From a checkpoint of a small mixture-of-experts model trained on Wikipedia.
Experts: 24 experts in each of 12 layers, 64 SwiGLU neurons an expert, a sigmoid router.
Training: a variant of Muon for the experts, 5236 steps.
Below are experts of layer 10 (counted from 0) of a mixture-of-experts language model. Rows are named router (the router's row for the expert), gate (a neuron's input weights, with its number), up (a neuron's input weights, with its number) and show model dimensions 112-223. Each number is 500 + 50 x the weight over its row's rms, rounded and kept within 0 to 999. Numbers have three digits each.
Before each expert's rows: "mostly gets" lists some tokens that are sent to it at least half of the time. This comes from a sample of Wikipedia text that the model never trained on.

# expert 19
mostly gets: " David", " William", " James", " John", " Michael", "iy"
router:503514502495474545454451472506391539563455414505506422488460523478499452447532535487460652547567482557494470579529466432525532527438567474496505465553571550494557525473411518515466473324477463506501610584472415451558470516418538466441529521513538544485530531461462464462552487446445528595483521488529514465549524505509487545501521468504
gate0:518508490500504582472554449485435524514477530475553550473438541536418520512523533524548549460523487463514490528571522558585581504480566493508555536446514529480585551555501534587472514431512423487474541508522537538447501546402542461392517520558428447498607497465540521432494510459469515548538439646480425458540568458503454552432512564538
up0:489572555526479568454580522486469472505499540461468530454461472422494386464502428491486512545486545479538409491471478461477660498495616558447459535457489509475487526506564557509442538494427521448467547405501486518491537485624512556525529497558522453473470539616509400516470470500567552490542537601538453414509521585532531526477539487438

# expert 16
mostly gets: " Votes", " −", " medalist(s)", " Candidate", "==See", "^{"
router:544522581581477453388546483594469486570531554455530478402545458512581506491583436533457488570475467474521449523493427529424546475536532508531571520454512495427507501516511430441491540497443555505448496459493529509543425498495474440516542484503507496503560441495540535566504486525488436591428503485476549456513457487549570622550599511449
gate1:433508542503486440527539459429503614490582497480541608531441475484581456560489449487484491536449482556451533424427479529514614534471479441516519505546492581589433506498507463487478491432475499510396379429488477508451512528485473536469536434513571516556497583506485528486510580496558501563450476464465504487427540562517474555495538468477
up1:477539546561440403479543549505439552477494540515380475536485521442439443575538476535606519552500460496492417495583537511443497503600417486483556548441539637531419584562476460449574478542567521526460590420618525545526501572493449588456501542480532549560564513484576535544559463462465508522484463461545519492526476534421485463565537514517

# expert 13
mostly gets: " during", " to", " would", " until", " on", " after"
router:485491530537514479501425439484407510511511492441487413486450464595538517530527478488498495546552405469557455432516527462397485515461498518394483540538401551393550552488434543549578536539603455540381516554517514396559472510399525464513520511536521585500516518449573487548557458484506561511435558519491553433577524502479444631488584576511
gate1:448523527491558537538544468480455514474571471498443489507501511488458515581441454395505452654435512427547619587536534478499402555434444551516496483519491424445439472544480567465397458536484471523505517525429447491487574521544528458518467455578565577503491535471488512530438491425505449522465403446505538470489514507427530475600505543461
up1:483489485562534521385470506486512578421487594383511468518536444507482402580483500546523514453467496401427462424489428524484510497450580563577564502358601543534429575501450490506486437494464524460552459539526431603481431472503568482493533508433432480508450474450468534568547456504492529523545618527523543483513532453463453462570580549480

# expert 6
mostly gets: " ===", " ==", " (born", "°N", "′", "″N"
router:525561527488495462522416599497354521556501500460494464512449521406495499453557484508499518588572449527535556505537502456435561455432606543506425545535387451566502607545502503544519473479610491532534549598499483467623485508462515490526538465469499489506522440479497584485479562501586469526379579595528510425471533526446530578576474572516
gate0:539407505527530530461483481508480523604518529495530552575595487551530468556481512443453469412511470546422579469530493498527519519552469510514620525512536477514488468534442399537463539437499496493555530588464434454504459500529519506548482586488442562529534510477517525428459527506475522497508514580386526469554484396520526447531492533624
up0:549511459470582518444410578520423413528551511615509557451461483482473542437538530538424449528447450508440524498519564580517451503551429549451442539444512421488445500449416418476473506528532465478392483486502469564481499571475573501476498466492480471417512552556520459450481467530511525463574475434451474409448492451472463445513479562479

# expert 9
mostly gets: " Cl", "uc", " Sch", "amb", "cl", "erm"
router:522473463459484446503446473423432609514480379482507453511480543443421524504534426492399544453588568557584474610510445449525526548501480599530505495591519573588518498448532499507506441455525452515478574612560479512483451589420565483523508422606507555505543493450538489519568449485496458500417508528491521467489604412458541523470499488462
gate0:524507486452546535485502512525613560466573423456410529521460473517446456505458391493515509526504467496450571468533433460484586436419500477534433471433574477491472569563459465526651526575520512478501560481519524516504499563524460483389567553585445523449527523466448487459510501563447448414472493530534526508531546431482443518405511504511
up0:477524546552540490510403472489583673552505488512467486554518517482538514507526444473512651415521550411493425407451500465464462438416504450571499536552519499586528471459590447541481525481593483472546527603582558545504421461551589541489413366473524451470513470595495472520539493544444516448437484575514541464579526516426557529485474485565

# expert 18
mostly gets: " British", " German", " American", " European", " English", " United"
router:511562506539445506487457459516538596569409447501483453441480548561503487551521547519510568573509490434512591586484485432427475443481492624447486555564465564479561544433457454532464528436536495477463579537625414521550561571482550478546617468638453562489612456399508522502589511493491492533447514534459577395535502457401553561460428574532
gate0:534519471483422521433476533519540521480348432488459440461546549481548563481506519570490521527433470536522532552568384529450511555507531525505467431443538508458419529492566431419443506534490469497464574540579421494505489532484439534456496486507401435575479458442502459494470547398535516495639505494503576576546462461547518429542465538506
up0:477466473495434513451480491480600570525476482540436516528437536543558559486540457547562499487464563483517489549477503547545498445450542505534468392456488486470480526533601498594441514535533531461489500464531515497409458543484416492500560532516479449500450475436509463504446586516522464489514515577468477493584412489445452562550504588555

# expert 14
mostly gets: "ob", " played", " run", "-b", " set", "ab"
router:543454455575539530465540613557371441514560519438510461478547539455494404421573503531443532461596502468505450493524443466523427527496532499544478482481451503502507609542526523520497530500496524508420498501557521415550474552452478499501502493493550507550485458475501535558519482469518564482468450582569612516575596419517579504514561488535
gate0:505365472549530451504513554478431446394547523413505490505507459499508438508482521497506505450603434486532563482482549494483490540507461537441445440551537393515427536512554535538466524537503559483425459483544422489559552490356387471569449480604454615489545488449520525515482515396455450470524497549535539498643509506507528455538499576499
up0:524419572443483495526573593518486464461442499470412551525478564443495581473492526464461450563500539589516546471502547557615458492513535553563475429527443553497573448525542573506482515504634598512483529583492466488400531512559574557552371495566535447536442517400541434503418473556518431500475417464435505488449446550486489499567458600497

# expert 11
mostly gets: " south", " located", " north", " County,", " near", " built"
router:497524458542432485503474509438465474471505485430511490570485558495563452557520556575446569527497492496631523473490414523429434439522499626485451473563465545551566641515464477481463486490457423483453570496548495549524463578471507521578519448604491585518557377433604528563506484382552461493504517564462532439548587422432524500510421549547
gate0:482509421459426437564568493453559407501511577467452488528447520522477480562477594551517592506433415518682554514473474436533491442541555522485457491520505553472487528572533544462497373551499425475469573438384496481560512543393455434397523503511542502625536379484505463527522439493514409436415504517488509603551595507497435529493454459515
up0:509480460565430445473498502543570556498512504521466462468475470405512481409553534383489491548526450614419500462562593527506478453492445463527460478567490452500457550468566557372488487486417483521563518430562569494513529560531534489565456476562432509517554579455465485436518591550504554451465512532553496496557454503431463508406459496510

# expert 22
mostly gets: " his", " the", " its", " their", " a", "The"
router:516555530571515514472546406512542560524509502505542473494480560573601414525491564464570515622448420492526491494497448490557466534575525542553482559536525521580555577570433472518491537481495465533441506532502452466539409501472473497558579378546550587518497493452510444592530491470529451578460540546423604509585570365446531566532473572521
gate0:419440409571490480463496444603502581514522507529499529535562462518608496545479474485559561508536492507450494408440598444546464502449545524567508539530484565529475464554465471485527375501584428537464450465464509500470460506441436468495510502455479474572517447509571560461519437511422470555571533472433460520470466372563517603430614494532
up0:454611486443529549446436499561487525478431440499522543465574624503480458461462467529541489543605554567443546509484480466540543517525539504559527558468454465459505514479568489497501430454491593512499522556467480502444493563428548529449527467492517539469437568463582359487435478477512481616492451474436364474553442465546489494471511514493

# expert 21
mostly gets: " Al", " f", " Ar", " al", " de", " Par"
router:515534517519568484496438447391456649476612445464452473554484493458529476545526480462415476512568499476504581521480450395481539518481541452533468508575518498583487556573551461512509480461521477459442518513511415416509474555416502538632548467481592463478551505460452487486543508507515537552461498519485455461477433488486513531501511496476
gate0:528485478568491510443530566538395533399488448443450498505502496473469490594431582506446499442445502445491408442516525519485486515486552463484501429457484490514612546539514487466496466523417600491549519481508441489529480472399551509515514552553500480598463550440424548496478435445433553436461473533510457442513559549491485493457497540540
up0:384517435455539503521398500488547436456506546486502507486585536505514494531570536423475487516490619437466485563446475521453513526503530517521472509427380514549386466579584537516502560466426407475538476486512556488535389548525511518537592557488703525541509565376521559382399480464532497447479472481505524567509485466497524514540500480528

# expert 23
mostly gets: " Born:", " Michael", "ko", " James", "ā", " Jean"
router:546483481581490532394457456518447572556499485429467453465506511477503470406450514566507602593615449542493475616568470422513596481511526502461466532552482465497598494454413570551553497393559460550526541528536416470628458400410542514525603488533550526440513536528544471424509469429550459601459537494496569517565545566423539506507536512529
gate0:469534524434493551454480557448511505455479496575503453539500561520477479531442564459462531530494581408520558542520531539477540533454541545438632471500485528556514404502484527490498516463537519508584543488389488527501511465550429522540479548578583579538433455539536534521500379498618448488521532499579561476491509430546571521399576509483
up0:485503488555523571533524506447433475582550458461451519502501549432551560465489519469526502555603489456528476536614475376474533516542559526517387472430513510536536498512438513495524544481525476568484636511478441542571481429418516497514572475462501522401563551529560537413476507484548440507484586434648453482519426497538569509464584453603

# expert 7
mostly gets: " In", " As", "In", " inter", " during", " pre"
router:413495514607448464494441546504433551535475524421513490562447557491531512558534595506429569464527474461565551529521385529501531512533476462531502498462458546456548533408438517471519579559536518439438510580468434402532512564403518493474546512571559357558560559447546517479569480511528454447478523496531533602526609490505458555561433492428
gate0:482530471540614520506527456480505461492411499538522526634378510529587499425521565552583522540501479469468548521486451499513500516541509552498535552484498487489542476455539513520519528520483533510533492576459397581461532598503473461599519551497564473465522461513495461438492485419502571569467430438511644489516585567418473597437446500440
up0:430532523554585380507462506493497509575456504516483415442525542469490433530484471440475532577514419585510499525470530501541459476466542527453474508526520478474515539495551524482557502499509447451481467530559524526520531493488443457497420465491342387472499491551493468618479432451503569548528409602483480558412516531569497528495501494490

# expert 20
mostly gets: " Championship", " medalist(s)", " sw", " won", " MF", " Award"
router:487557507511446407528528435507479492503534487455476431548471620511433537573577451468512503556507423501560574534514476474512552582540526437510431551464431450456487490494496455538542549458520504485503542572470478534478471507491433461486505497538505552506576502560517507469531385501465535542383525486515571435557614471505481618448488572509
gate0:494508563495446450538593413530437488478529519473490444501486548540548568546519513625488480490419519452529474482440423502524432535378440487526527569528512596435478497560455482504492514417483456474473567513522450469537545439504527408512508504426396474497503456510492509425531453622406547519418540484561465481439501546516490575555514477526
up0:458530433590596547518569424609462533541629517450530514486525457519493498476522511578591465503507454538471425580471447524552519553537508434494455549491482428514529482471414496581546548460497473584546526462452480376546615444488495559390489479518580370559486406514432495511463563485571537559537545595528487489567514433498505490529453432534

# expert 15
mostly gets: " However,", " if", " such", " continued", " much", " does"
router:520519537510433470498398441418507536554468441409568483494505450555566500585501520561512524556605425456459515486432474438531539569461568504480494479521449539416513598443411462560515516455523457513457538494502520503555455507447602513619580514529485539430495451372533558566487494486432487523472521459469553493499495372514524551580500546492
gate1:537538525478490433477549559413589534450539531491485511495454487513572368484454470527462478496475591529454572519490492548408566470513464461580454443485509621501439419488566577488550519435472536511502521408518485520408528494550494542559462477473515469435567467444531471466535467452441502459474521486495575580508471477529485491506484510559
up1:573476515506407477453519448438513449523526395476647512519488455468461514547481486522586498485505551394509497536482471535483500505444543411521469491441529550520458536490524437479537497496524428439478582480444480539534401508541573502490519406528476473614492425352515479528572533406524518539452476480502516529523510481519483474484482541397

# expert 5
mostly gets: " (S", " (A", " (C", " (N", " '", " ["
router:506481541578546478486412433518450491551493495508466557459536503446533532449557523462535552541500473518487541476466489461445530450569484572529525474422464457470493469615419465526560491514512433614428488578534403482568426429474486469439552481571512529471483444552475444525440447491559566472457528580520454478500602538516440561551520463509
gate1:403573634479547483467432509492570527473496483549525455549540487488372577527581543476539555526481471526509528543507602470516445454435525551463458454430524509534549496506497521469552521513497520504531484456477527500561489462601522490532503495432471534467492611422471460496371458414449496479370451556474474517539553465476475465530474450573
up1:515586566546464534604528461498490511466549452553455497470433499501435540511464489519437490611449473480507447478407520434537434444533499550564454497319374487416472548477518432559553503523457495475528509594453469403511603608516397474467464570437527579501451481464469482525560455484462431488528575558556534498412596502549487538537534513441

# expert 3
mostly gets: " 5", "′", " 8", " 198", " 6", " February"
router:482517470562495525472464540459533589471524548451513454456557524381562504520551545498451545560589497530463591581518485549478513523468617593494500577592421512529502526463486519575502518486471452522510597581556597481519407482497465529592567508464480542506520474504530503589426550502455408493502548473534409471510593389465418481558471527470
gate1:504595534565456391512451506518525545535503554640489509516472587459563458535464514509432486529576528516493544412474445499467427499494531514467561499499486529545543563508441482460534559457571512482469536553535494442458440417501445532516500516534402476486545504420541476405436486506531413533423494454552467405524504544506484504543550552542
up1:451481505472482478488427515483463498555563495444433516555450573466562459570471494483471519531465456511533468535509464485525456471561505581492623470505523491515457548482479479615478641517555551492435559459518601557525549534539399432468529449473452401478496431506500505499571428481495480460467470568469574536503506515413439445491590542508

# expert 10
mostly gets: " part", " song", " member", " game", " art", " music"
router:577486564531481449555441492447492564536526463420581442511471501433482431549540616511515510506574483474533597625464446404497432490504499535464501516430563478469600554459434468554551520382432407484519480499576505572601412556521540509556590483630496545541502513531558444518525486546522475572439469550515493497559584477494487481565454525524
gate0:547504548566439522387558541526466464574478502540575585514433435518575468448505489534496457467488497417535471512426524574520458464505505475462507481599491440580533482575554439501579486480577498484465544432489464442453566423501566468512519602448537532493532423490419514558491428581597529487454531401534430433459573488406495479525396533502
up0:474515422432501464591538522467474401474492486542539523556499584518498476643481446435502455465543484451488499519419481458539493508434521558556470505463522525521419552546518539450463542446369475497501497477503567540567487508530488557477520460445530584547433512461540500606549581476513559498465516657544531473546536508525478459520514411501